config.toml
n_layer = 12
router_score = "softmax"
balance_loss = 0.000161
router_logit_norm = 2.0
tie_embeddings = true
beta1 = 0.9
grad_clip = 0.5
dataset = "wikipedia_en"
Below are experts of layer 2 (counted from 0) of a mixture-of-experts language model. Rows are named router (the router's row for the expert), gate (a neuron's input weights, with its number), up (a neuron's input weights, with its number), down (a neuron's output weights, with its number) and show model dimensions 0-95. Each number is 200 + 40 x the weight over its row's rms, rounded and kept within 0 to 999.
After each expert's rows: a language model's description of what the expert responds to. This comes from a sample of Wikipedia text that the model never trained on.

# expert 21
router,248,233,239,292,212,157,257,184,182,137,200,196,261,235,280,207,133,200,277,204,142,166,206,283,181,142,219,154,229,234,275,272,216,167,218,181,156,147,173,163,206,187,166,270,187,215,206,242,181,228,170,249,233,166,202,269,178,166,188,208,199,212,206,192,161,213,148,188,189,255,240,184,220,153,268,190,120,218,177,220,234,163,215,161,264,264,250,188,207,167,183,188,236,215,214,269
gate1,212,192,149,220,237,223,194,225,233,248,229,125,187,226,163,236,186,208,251,235,291,189,173,269,240,275,159,228,199,213,203,230,219,220,206,141,228,212,180,240,216,277,232,221,200,212,120,199,269,190,209,267,129,164,137,204,267,157,175,210,250,186,167,224,226,153,164,144,235,197,269,156,157,185,191,265,176,215,151,216,171,195,205,180,209,225,197,267,279,200,222,295,166,251,191,245
up1,212,207,222,238,123,256,322,150,197,123,180,185,200,110,225,195,229,222,205,185,150,177,260,230,154,220,174,213,184,224,264,215,297,154,146,210,184,175,264,191,213,147,199,189,184,180,190,150,156,167,146,163,219,189,219,245,183,253,196,213,199,163,200,225,191,136,235,188,112,222,170,141,248,264,193,184,216,190,206,195,125,194,123,151,206,176,202,221,164,216,218,182,168,201,124,234
down1,205,226,191,256,186,211,237,161,207,214,196,252,218,125,125,204,273,149,235,147,169,172,170,188,105,216,221,159,182,197,227,194,226,133,121,252,163,134,219,224,179,224,245,232,128,223,187,222,196,228,258,201,238,194,196,167,159,171,257,218,193,172,206,190,132,249,255,167,129,160,254,195,209,280,180,134,177,197,160,170,159,239,194,171,242,236,236,198,221,123,225,229,209,284,217,169
gate2,91,130,218,156,178,161,227,225,160,202,221,194,175,235,163,158,216,184,203,133,160,205,216,178,226,188,193,227,141,177,212,119,224,124,209,202,194,251,222,208,164,129,259,129,183,213,223,177,154,242,207,159,198,214,185,165,205,197,296,182,161,233,159,189,318,260,206,128,195,266,246,239,190,248,129,227,154,161,245,174,201,230,242,203,142,221,212,145,203,190,212,226,190,192,232,215
up2,195,193,167,134,259,230,137,228,216,160,211,214,163,188,169,169,201,216,164,247,280,195,68,197,157,198,196,244,195,177,232,213,174,269,179,232,254,147,150,190,227,300,166,187,158,180,209,249,188,207,225,213,215,175,121,194,153,115,214,163,217,175,223,209,148,230,260,207,202,250,241,152,174,165,230,186,230,199,201,161,112,198,197,264,288,189,174,201,211,149,145,166,192,187,185,178
down2,202,238,197,232,232,180,198,230,165,209,174,172,198,239,153,91,191,202,223,153,174,164,226,185,181,233,226,210,234,215,142,136,173,190,181,220,232,155,160,237,238,93,202,189,189,210,169,272,160,246,228,203,136,232,161,188,207,153,200,149,262,179,128,263,198,221,199,192,157,195,205,138,231,163,184,214,161,178,203,225,225,170,222,242,319,186,277,141,158,224,152,110,235,247,189,162
gate3,123,215,188,222,242,207,167,217,274,201,189,192,153,234,167,197,292,219,204,123,191,227,172,214,204,191,213,210,108,203,197,201,225,172,144,269,235,271,234,257,92,185,262,111,163,249,236,184,203,198,255,209,194,178,193,246,229,194,222,133,188,279,209,136,203,216,167,251,194,203,200,184,218,172,163,252,140,203,220,205,186,246,162,192,180,213,167,161,148,201,133,158,259,198,182,140
up3,221,215,169,197,285,230,266,277,183,217,216,213,201,130,254,63,225,262,264,194,206,166,287,225,186,166,217,213,217,230,199,201,205,191,179,214,141,249,167,169,209,195,181,229,162,231,140,156,222,191,181,231,177,173,244,240,248,155,194,152,284,205,176,165,239,190,195,199,195,258,216,130,148,229,182,164,63,185,178,210,206,172,232,190,222,208,241,201,231,214,153,189,242,181,184,204
down3,144,204,188,210,223,240,175,194,198,213,232,199,175,152,217,185,127,251,256,169,185,150,232,201,249,143,229,192,132,237,187,255,187,230,132,239,225,149,167,205,229,106,227,182,194,177,184,204,152,173,221,183,156,203,196,168,231,227,173,161,235,227,215,134,163,200,216,263,258,183,172,222,146,141,129,242,195,162,244,228,245,255,206,124,182,150,214,120,150,210,158,318,167,241,204,238
It responds to: Month names, spaces before numbers. Month names before day numbers (January 8, May 15), lone spaces before numbers, opening quotation marks, and it.

# expert 1
router,191,160,160,207,273,155,271,228,151,166,210,164,172,178,230,253,153,209,134,144,191,170,153,209,149,197,122,156,168,257,228,252,182,204,230,116,212,230,204,241,180,160,180,174,188,190,188,233,154,183,238,141,149,204,182,228,158,137,148,198,209,182,171,207,220,203,166,289,282,243,190,175,211,159,178,221,180,135,146,238,121,185,156,145,143,192,242,220,223,135,240,168,224,220,214,256
gate1,182,189,188,255,236,239,129,195,170,222,181,189,95,184,167,254,98,210,153,191,159,253,261,210,233,187,212,232,183,240,161,169,168,231,205,200,225,118,258,220,208,228,191,213,203,229,183,230,223,167,246,215,140,169,203,145,92,207,209,220,141,188,235,195,204,233,183,210,178,209,256,160,192,126,190,228,173,182,207,119,179,218,209,180,201,262,228,121,166,197,217,188,220,218,75,232
up1,220,142,204,181,125,182,258,209,129,213,185,306,206,162,229,188,223,144,203,212,193,251,225,172,200,150,255,219,241,261,216,161,221,236,242,233,204,152,260,231,222,212,183,200,269,155,112,258,202,184,239,262,159,199,238,135,194,231,231,211,208,233,182,197,246,230,215,274,205,136,187,204,230,177,189,318,222,243,258,203,166,201,208,159,194,267,184,163,177,218,133,219,206,237,149,194
down1,213,111,233,166,172,138,146,216,207,192,195,134,200,187,220,220,261,210,215,193,264,192,192,160,193,225,214,192,224,210,200,232,232,189,102,123,177,255,96,208,233,232,155,170,258,229,135,281,183,194,229,178,218,176,178,249,165,214,217,242,207,239,212,277,206,244,169,147,112,206,237,157,278,223,168,229,213,212,210,208,206,212,159,269,195,253,230,256,188,191,201,117,184,154,175,219
gate2,282,187,178,141,148,180,224,239,107,249,234,178,171,170,209,236,161,122,241,209,252,179,129,205,166,211,218,210,228,209,242,176,166,293,243,186,262,176,163,162,211,237,166,185,263,186,129,181,144,216,234,256,194,157,203,235,191,195,205,260,255,195,237,238,201,261,223,166,186,206,149,217,131,171,115,209,191,147,177,123,177,199,208,187,200,179,197,206,126,218,164,134,253,210,181,172
up2,197,162,182,160,221,242,171,217,105,230,184,184,142,152,294,247,186,142,230,238,211,145,220,170,172,201,144,253,244,173,201,229,247,239,209,205,264,128,139,250,255,262,155,242,158,274,185,193,213,207,249,207,146,189,226,209,166,202,232,273,232,183,139,225,211,230,154,175,166,170,219,196,162,154,172,202,180,172,203,158,243,193,266,151,179,174,180,226,138,214,192,96,249,195,203,182
down2,174,168,170,172,224,223,217,220,191,246,249,207,216,186,230,157,164,173,121,182,206,166,149,184,133,231,132,165,139,144,159,261,137,306,169,154,251,251,191,249,222,214,141,227,212,181,222,220,126,176,209,254,161,185,185,210,218,204,266,199,215,163,171,165,188,203,145,224,258,181,180,151,236,205,181,174,262,180,186,112,200,70,198,191,193,221,218,214,229,225,173,173,171,175,244,140
gate3,250,222,248,141,163,209,188,213,209,246,199,168,152,158,155,157,197,221,175,229,242,170,213,221,276,194,217,211,259,252,180,220,134,174,195,235,187,150,163,191,186,211,220,204,231,272,153,189,206,209,221,212,188,198,260,191,231,280,258,233,205,172,179,253,216,230,282,268,213,88,173,239,159,183,224,135,172,292,136,183,171,262,151,230,197,90,231,192,213,172,188,209,152,189,170,216
up3,214,228,213,211,136,115,175,243,172,241,199,175,175,180,252,119,202,197,216,176,220,154,229,212,239,190,167,180,240,250,285,231,260,145,185,276,166,159,185,163,150,168,175,218,256,241,177,208,182,230,235,185,205,182,298,207,198,238,238,202,187,174,192,229,226,199,230,168,241,106,211,282,173,211,284,173,208,210,256,180,227,246,132,257,172,126,191,168,237,141,162,210,154,180,230,177
down3,201,141,180,178,211,210,169,204,152,235,230,117,137,173,219,184,222,165,194,188,232,165,225,214,142,215,209,179,297,212,189,224,191,200,238,219,176,180,248,219,120,196,78,173,240,207,137,214,184,212,214,204,133,153,242,144,293,163,162,238,175,146,145,220,302,200,239,212,174,216,186,207,134,233,123,151,182,131,180,173,203,189,203,245,159,186,182,208,233,219,212,137,193,202,245,232
It responds to: Table row pipes, sentence openers. Line-initial pipes in sports result tables (before Win), plus sentence words like She, In, were, would, also, and capital H.

# expert 26
router,185,211,179,195,200,189,255,242,206,111,163,216,268,224,169,232,201,197,257,230,187,174,201,250,242,237,210,193,75,192,236,165,282,214,150,216,191,150,168,184,237,202,294,166,143,180,232,201,208,187,215,105,242,168,188,97,252,179,215,202,207,195,250,204,275,219,234,175,182,190,132,141,221,150,254,289,156,188,165,178,249,211,194,194,179,232,221,199,158,212,203,236,157,193,207,203
gate1,209,176,206,177,149,216,203,253,201,242,200,142,216,208,128,199,188,162,182,230,220,251,187,222,159,185,217,123,222,221,187,173,213,296,187,167,136,190,213,157,176,95,216,248,271,180,107,170,289,196,281,223,148,200,232,171,199,101,237,200,162,213,177,242,249,220,226,201,210,129,270,217,186,168,199,181,220,195,167,241,214,228,209,273,195,247,239,224,207,209,236,236,177,122,197,209
up1,198,228,168,216,174,242,178,240,159,238,188,267,213,205,158,198,155,196,210,209,287,146,211,89,204,210,131,189,210,222,173,203,193,167,209,255,139,187,180,337,205,170,166,235,204,159,119,221,243,238,199,177,163,225,156,185,257,159,265,165,201,191,156,225,210,171,201,199,167,161,305,197,195,183,177,179,214,238,212,186,138,265,245,172,198,174,196,242,208,194,252,199,205,232,100,226
down1,162,153,234,150,154,171,272,169,260,195,150,231,231,203,252,290,220,99,138,185,237,129,153,224,83,186,158,158,222,184,202,165,165,125,183,205,179,197,198,205,202,177,290,204,146,190,202,201,198,225,156,236,154,198,179,210,197,197,199,230,233,154,142,178,161,155,238,241,240,174,198,184,276,217,143,161,144,157,188,190,184,200,209,168,256,208,155,221,206,183,144,179,205,128,191,205
gate2,186,178,221,231,220,200,224,195,161,168,164,147,199,214,212,261,198,172,206,206,186,236,183,251,279,210,207,309,170,211,206,198,189,242,186,184,241,198,220,253,159,209,203,259,144,170,178,199,185,200,123,211,361,231,218,161,166,190,182,228,190,276,215,261,250,241,139,170,171,163,181,183,220,227,184,211,292,222,207,221,165,154,90,176,168,165,221,150,166,207,188,204,241,204,249,153
up2,225,192,210,164,223,237,145,168,215,236,178,161,249,188,215,206,217,252,243,219,187,216,158,200,189,227,158,216,237,225,196,275,233,243,164,255,188,252,248,260,191,147,233,252,199,205,197,251,220,186,158,177,255,261,227,146,161,238,206,240,142,196,213,201,182,184,144,216,170,183,289,217,224,220,209,230,163,231,269,272,195,124,217,248,146,223,182,114,199,299,175,269,231,106,251,190
down2,160,159,204,211,222,196,181,126,176,165,209,202,192,209,178,230,227,201,134,139,233,201,208,227,286,250,260,165,208,145,228,206,158,191,211,135,199,191,103,203,211,234,179,243,187,155,187,203,262,231,249,281,221,135,130,280,250,247,198,190,225,218,161,170,234,249,132,176,180,267,145,226,166,194,153,151,185,189,214,236,223,258,215,249,205,221,198,233,208,189,288,181,213,205,281,141
gate3,191,176,217,107,238,264,216,222,219,161,204,168,286,204,180,190,153,238,233,200,209,181,213,173,170,291,183,226,290,198,149,272,185,158,152,269,259,165,173,208,173,231,199,199,207,194,184,191,169,178,158,235,140,204,157,188,224,180,254,256,242,153,177,217,228,239,185,191,121,196,209,139,276,174,146,178,248,181,172,176,222,224,205,164,276,205,253,169,155,132,130,272,232,198,191,195
up3,202,158,191,151,153,230,249,186,171,187,199,181,236,264,122,193,309,226,308,195,217,217,129,173,176,265,207,203,261,229,130,178,206,229,181,139,207,230,197,171,199,229,189,150,197,144,201,190,230,228,176,231,202,210,137,136,145,170,235,285,219,118,224,227,165,286,180,197,176,171,154,140,184,202,168,242,252,214,150,187,213,199,222,167,231,211,250,206,189,184,203,255,257,153,230,207
down3,194,162,243,212,144,227,210,203,189,163,232,205,150,234,199,132,234,245,123,166,178,193,204,144,258,129,247,236,173,206,148,188,219,188,196,231,122,226,88,198,259,232,260,220,251,235,289,178,245,216,215,227,220,194,231,257,96,214,195,263,177,218,170,182,201,205,179,211,161,188,185,157,162,178,253,272,244,220,211,190,215,167,218,244,189,177,170,243,272,213,161,116,187,192,211,240
It responds to: Sentence-ending periods. Full stops closing sentences, often right after a name or plural, such as Singh., groups., "Ane".; also decimal points in tables, and but/into.

# expert 11
router,176,226,188,173,204,239,161,165,165,181,123,131,194,207,180,182,205,213,243,206,225,157,181,277,165,222,198,150,162,151,197,245,244,181,231,127,188,196,177,211,227,190,181,136,177,200,106,182,245,173,263,241,261,184,150,179,137,232,237,212,223,212,178,138,185,204,181,237,177,190,165,264,274,175,150,146,220,213,186,171,192,175,230,278,173,142,154,141,189,134,223,161,262,194,228,312
gate1,189,270,198,216,177,206,277,260,156,236,205,209,143,273,135,229,218,223,187,251,160,202,219,192,147,190,167,192,208,195,186,193,231,192,182,210,244,248,292,230,129,213,210,196,154,198,164,224,209,194,251,206,213,144,181,147,252,258,190,172,160,224,170,207,188,229,197,237,203,265,238,188,234,186,105,306,190,166,182,229,179,106,249,147,259,213,199,206,143,165,116,135,210,183,225,204
up1,290,152,125,242,224,207,65,176,179,157,194,210,253,192,198,165,197,247,210,138,177,192,195,158,248,232,235,262,250,217,135,187,131,189,175,194,148,229,192,211,292,167,268,223,205,149,238,176,223,187,154,215,225,215,227,228,209,119,198,240,308,204,212,168,232,226,186,156,145,148,230,192,201,226,216,201,152,242,205,208,232,231,212,210,188,205,146,208,251,207,197,273,227,201,232,185
down1,249,179,205,268,166,155,177,223,248,106,266,194,182,242,240,228,243,205,129,132,291,204,211,221,229,174,177,144,266,222,191,196,167,124,195,208,176,238,152,254,216,240,153,206,160,146,188,263,181,180,180,134,195,243,195,206,208,158,209,213,248,202,240,221,274,275,242,167,233,229,184,211,214,175,222,167,174,169,145,158,196,284,191,181,130,187,181,219,165,197,152,253,218,137,242,180
gate2,276,169,191,222,183,201,202,212,284,246,196,211,253,109,113,246,132,177,214,183,209,184,189,212,195,221,208,194,171,225,272,176,153,214,173,182,206,231,162,263,144,226,215,215,250,198,122,161,236,235,207,149,299,174,238,213,215,125,260,218,141,242,178,204,215,167,219,223,213,162,160,213,291,189,239,118,236,186,226,235,250,165,183,215,250,184,219,278,236,190,213,197,207,195,250,237
up2,219,210,163,84,172,202,224,201,235,234,182,161,144,224,219,148,260,182,217,244,206,154,183,193,164,170,154,221,170,203,209,167,234,260,234,175,220,186,205,202,269,214,222,204,241,188,265,222,204,167,200,201,201,229,202,163,170,249,161,162,135,159,220,288,246,140,152,206,225,241,227,239,168,101,280,272,177,115,159,200,193,254,153,157,189,223,176,199,226,221,204,238,123,195,124,216
down2,188,280,141,188,252,191,189,125,227,123,182,186,253,235,288,242,237,196,195,177,177,197,156,223,199,265,208,213,180,201,205,217,133,102,156,248,185,191,214,180,219,243,198,165,258,140,150,162,177,174,235,198,209,166,153,221,223,263,158,211,226,183,186,111,227,206,234,266,196,214,201,240,162,127,219,131,201,151,213,198,231,157,237,176,292,183,182,203,164,224,277,180,225,223,231,160
gate3,243,205,151,213,199,169,238,162,209,213,206,229,178,173,174,127,254,190,170,270,320,195,230,194,229,194,183,212,208,265,161,224,177,247,156,206,212,251,158,189,232,237,264,177,106,158,142,200,243,236,190,226,186,122,144,146,245,175,185,192,178,202,222,206,175,254,284,132,257,173,230,236,220,215,125,184,210,231,153,264,165,217,165,213,173,175,261,273,172,185,188,191,197,247,202,251
up3,241,164,152,93,239,239,197,195,298,149,143,193,202,221,256,220,169,221,185,168,111,219,219,225,211,215,271,196,150,161,184,207,217,224,187,238,219,240,265,173,213,178,155,189,220,270,232,191,113,191,176,196,138,284,264,178,129,255,225,255,220,202,197,236,178,159,197,265,251,181,196,211,150,203,196,279,224,198,218,157,207,211,145,250,182,204,196,132,190,223,197,177,209,154,236,205
down3,182,251,211,196,215,183,167,246,231,194,171,189,214,136,236,276,178,197,212,237,175,250,213,194,197,211,253,226,96,262,317,238,227,240,91,194,213,221,209,206,160,225,164,223,204,245,163,193,162,261,230,197,194,178,167,174,160,153,275,168,137,211,172,192,130,160,171,158,181,250,215,126,158,210,219,249,202,168,210,236,200,198,209,213,270,159,227,263,153,180,219,200,161,190,112,190
It responds to: Word-initial st and S. Word-initial pieces, especially st starting words like stuccoed, stored, stock, stable, and capital S or M name starts in tables.

# expert 30
router,218,233,206,246,187,200,251,201,294,220,221,184,184,273,226,225,219,217,221,232,212,148,238,221,239,205,227,195,285,208,249,210,237,272,220,248,123,142,259,201,258,165,276,147,207,202,221,167,251,215,216,233,90,202,141,149,231,190,169,208,114,212,249,243,198,209,217,207,207,177,250,138,186,175,202,239,150,182,163,215,175,171,203,246,229,167,119,216,229,220,154,207,237,142,187,141
gate1,210,181,211,144,241,174,161,153,152,188,276,160,251,229,179,216,222,195,247,135,197,186,224,187,145,165,120,173,294,202,186,146,215,201,185,190,141,238,175,192,266,117,184,210,279,177,146,182,221,240,184,142,211,154,180,230,245,202,235,203,247,185,179,172,216,245,253,184,269,260,247,148,211,180,146,295,235,197,199,187,261,231,189,190,168,188,220,207,188,236,264,238,196,143,275,194
up1,230,238,157,209,246,254,236,184,216,114,231,208,200,203,247,247,118,255,190,163,189,225,188,193,220,110,234,196,242,111,272,179,234,199,254,197,168,240,112,246,156,221,150,237,224,211,246,162,228,138,151,226,161,180,230,168,217,148,130,192,223,150,132,264,206,212,205,120,175,178,200,220,181,251,208,183,147,227,215,152,179,241,221,199,246,172,180,248,160,234,252,197,190,227,240,229
down1,172,223,238,222,233,115,208,190,238,207,161,198,222,171,249,231,198,220,174,226,233,158,147,160,265,210,225,254,190,201,244,221,227,187,236,169,192,241,210,162,264,301,167,257,194,226,124,193,285,246,252,211,160,100,203,176,173,140,188,167,130,185,232,226,153,233,218,95,242,146,190,198,163,182,268,184,177,243,197,228,145,206,202,165,184,229,230,218,240,183,287,204,186,228,204,174
gate2,254,198,168,212,228,156,242,216,175,229,227,196,221,186,185,209,201,157,158,196,183,309,139,109,123,192,206,202,255,187,168,166,208,168,253,172,188,191,235,174,136,178,170,165,286,204,197,153,192,183,244,182,183,281,177,149,165,212,238,163,148,170,217,129,174,250,149,209,160,235,136,220,154,160,189,211,153,213,211,131,140,192,186,160,288,181,220,188,121,179,179,150,214,239,184,144
up2,129,154,214,227,173,170,158,221,190,257,220,218,206,189,206,172,185,223,290,246,293,169,226,280,209,221,207,147,192,96,240,245,130,187,184,140,232,167,249,223,193,211,243,216,228,214,221,259,150,166,244,205,160,107,144,180,160,201,196,196,202,213,229,254,178,239,191,163,211,220,299,230,225,222,220,234,263,213,147,165,218,273,230,229,148,237,208,252,178,244,240,219,203,217,192,221
down2,249,198,162,199,176,131,233,239,199,156,234,281,223,205,184,137,123,240,191,101,206,217,211,238,201,272,216,251,251,169,213,227,193,207,263,225,236,215,216,230,278,131,136,201,222,199,181,171,203,169,273,230,136,271,193,216,248,188,233,177,206,192,295,223,197,226,239,222,192,174,223,208,134,195,157,211,149,177,177,164,188,174,203,186,207,152,196,243,116,158,183,133,224,231,133,168
gate3,245,225,169,127,179,238,258,220,132,246,188,238,189,166,202,287,212,202,158,170,236,183,192,182,235,309,207,211,181,132,161,118,248,188,107,158,259,169,174,202,188,219,208,208,246,258,154,231,180,157,250,188,218,239,206,185,224,179,242,187,147,214,264,266,196,167,217,172,192,155,245,164,221,163,183,158,181,163,197,164,191,192,134,283,188,183,252,146,220,120,170,158,184,195,193,204
up3,158,188,231,251,241,201,121,165,183,145,297,246,215,209,159,218,226,216,230,233,219,189,228,159,223,177,181,198,174,197,254,217,218,116,234,184,173,182,155,247,213,172,182,221,170,193,210,227,185,241,162,114,254,163,210,251,268,165,247,134,190,148,180,159,204,196,228,235,275,227,229,217,192,241,209,251,234,183,201,196,135,142,220,205,203,234,240,274,197,68,216,152,186,246,265,213
down3,196,279,195,201,156,262,250,260,187,242,213,174,150,174,118,206,195,154,157,198,156,172,226,152,191,259,176,146,246,212,204,209,264,136,136,274,126,189,236,246,196,212,221,212,243,215,188,219,241,174,174,127,209,279,215,164,279,211,211,169,182,158,196,233,168,207,286,214,213,186,198,171,205,223,149,185,232,86,201,214,206,207,221,193,174,186,186,139,204,143,152,210,281,182,213,238
It responds to: Possessive 's and suffixes. Possessive 's after organization names, as in Council's and Children's, plus suffixes -ic and -ics and political words like Republican, Party.

# expert 18
router,219,191,191,220,151,212,243,137,276,276,218,232,222,245,171,189,170,246,214,273,239,219,148,222,216,267,289,208,253,183,244,153,188,275,273,204,179,180,190,204,216,137,169,221,172,209,188,131,199,259,216,109,138,218,164,163,243,256,168,191,176,189,160,238,217,184,211,169,223,291,127,204,261,178,192,212,258,174,221,180,254,162,247,194,168,159,192,167,154,216,199,233,231,148,189,196
gate1,209,251,146,227,163,297,262,145,130,220,182,237,228,247,220,242,272,199,231,219,248,207,184,194,149,223,121,159,230,152,252,225,223,153,189,203,234,241,166,178,186,149,253,220,193,227,138,252,205,194,220,184,219,202,182,260,261,153,256,135,227,224,268,210,210,194,161,167,200,224,239,198,208,245,208,240,193,136,235,206,263,218,220,178,160,288,214,209,130,160,120,154,195,170,185,168
up1,273,148,184,275,234,187,258,229,164,168,252,197,199,213,229,135,286,272,232,268,213,140,222,223,162,175,136,169,161,125,222,201,290,147,222,183,198,243,232,202,177,153,217,184,293,205,209,208,180,238,223,190,178,250,240,182,214,195,211,171,159,242,313,245,163,194,142,225,177,202,193,231,174,169,181,142,186,175,183,193,183,173,164,247,155,236,236,213,146,207,165,195,233,211,166,145
down1,150,186,226,226,226,199,265,217,233,229,176,229,206,129,238,154,134,173,234,179,214,133,237,175,125,215,202,215,168,218,198,152,126,188,253,173,204,272,178,197,263,176,259,252,242,220,216,247,223,227,203,262,186,171,274,99,199,221,202,216,126,145,202,178,179,184,202,200,178,170,159,182,162,241,154,215,180,229,296,193,216,174,224,209,191,252,203,202,216,127,90,197,184,208,160,141
gate2,137,215,269,174,275,223,220,157,194,209,152,237,163,240,184,231,209,187,140,235,231,184,217,225,214,183,222,170,169,202,325,217,268,177,166,155,202,157,184,178,238,195,201,244,200,180,154,240,168,114,288,220,278,185,207,157,131,215,212,221,147,169,230,261,194,247,206,269,195,147,179,274,233,154,278,232,232,238,194,206,154,200,148,229,210,208,237,130,195,170,176,187,161,217,203,183
up2,205,223,143,210,236,174,219,125,173,246,256,161,284,172,206,239,168,268,248,139,134,237,176,240,199,265,199,236,243,179,215,206,148,189,229,202,164,198,177,212,156,195,195,163,162,166,188,133,226,216,248,231,203,203,100,167,209,189,183,255,241,217,191,189,270,176,167,181,164,178,220,215,143,265,132,213,132,227,201,219,203,243,224,154,181,200,200,236,257,267,218,168,323,193,239,185
down2,141,243,203,151,207,200,193,170,120,248,241,164,250,206,178,192,232,237,201,248,181,184,147,185,193,181,229,174,201,163,253,151,193,201,199,179,189,194,191,113,106,250,200,205,167,168,269,206,171,269,190,230,239,125,219,150,190,202,134,221,155,252,170,131,233,261,171,232,204,199,241,166,86,215,165,196,258,223,182,193,207,209,153,151,162,259,207,160,261,258,187,174,189,219,283,203
gate3,223,212,200,160,131,213,193,264,215,230,181,211,146,180,174,155,77,187,244,253,229,180,287,162,162,212,176,215,185,222,204,227,250,127,211,187,246,179,204,238,265,252,179,160,152,194,166,274,232,155,199,200,222,206,139,185,190,212,244,209,176,219,195,153,210,180,225,201,228,225,224,238,216,153,150,217,199,221,164,182,172,184,254,144,267,102,206,185,289,176,282,220,140,194,131,187
up3,210,196,190,171,200,183,154,221,203,180,291,217,243,164,200,89,243,185,240,181,150,132,172,199,128,150,103,140,196,223,234,224,195,156,232,169,180,201,195,171,247,211,193,172,212,203,217,296,242,242,226,204,173,180,212,273,208,196,204,159,180,161,234,159,181,182,179,189,236,197,226,246,184,116,267,114,142,186,202,158,213,241,228,214,232,226,238,268,258,230,238,262,146,208,190,246
down3,209,221,186,237,180,203,163,148,254,259,183,251,216,173,219,263,214,226,215,205,135,177,201,280,272,210,256,143,163,155,295,82,178,204,266,260,240,171,241,181,173,233,173,265,138,209,151,159,195,226,218,187,178,171,195,186,195,194,182,176,153,171,203,189,193,208,190,264,248,164,212,202,205,259,211,208,291,208,115,188,126,232,180,234,244,234,230,258,233,187,202,228,192,193,167,166
It responds to: Name pieces and from/with. Slavic surname pieces such as -ov-á and -ov-itz, initial J in names, plus prepositions from and with and pieces like ure.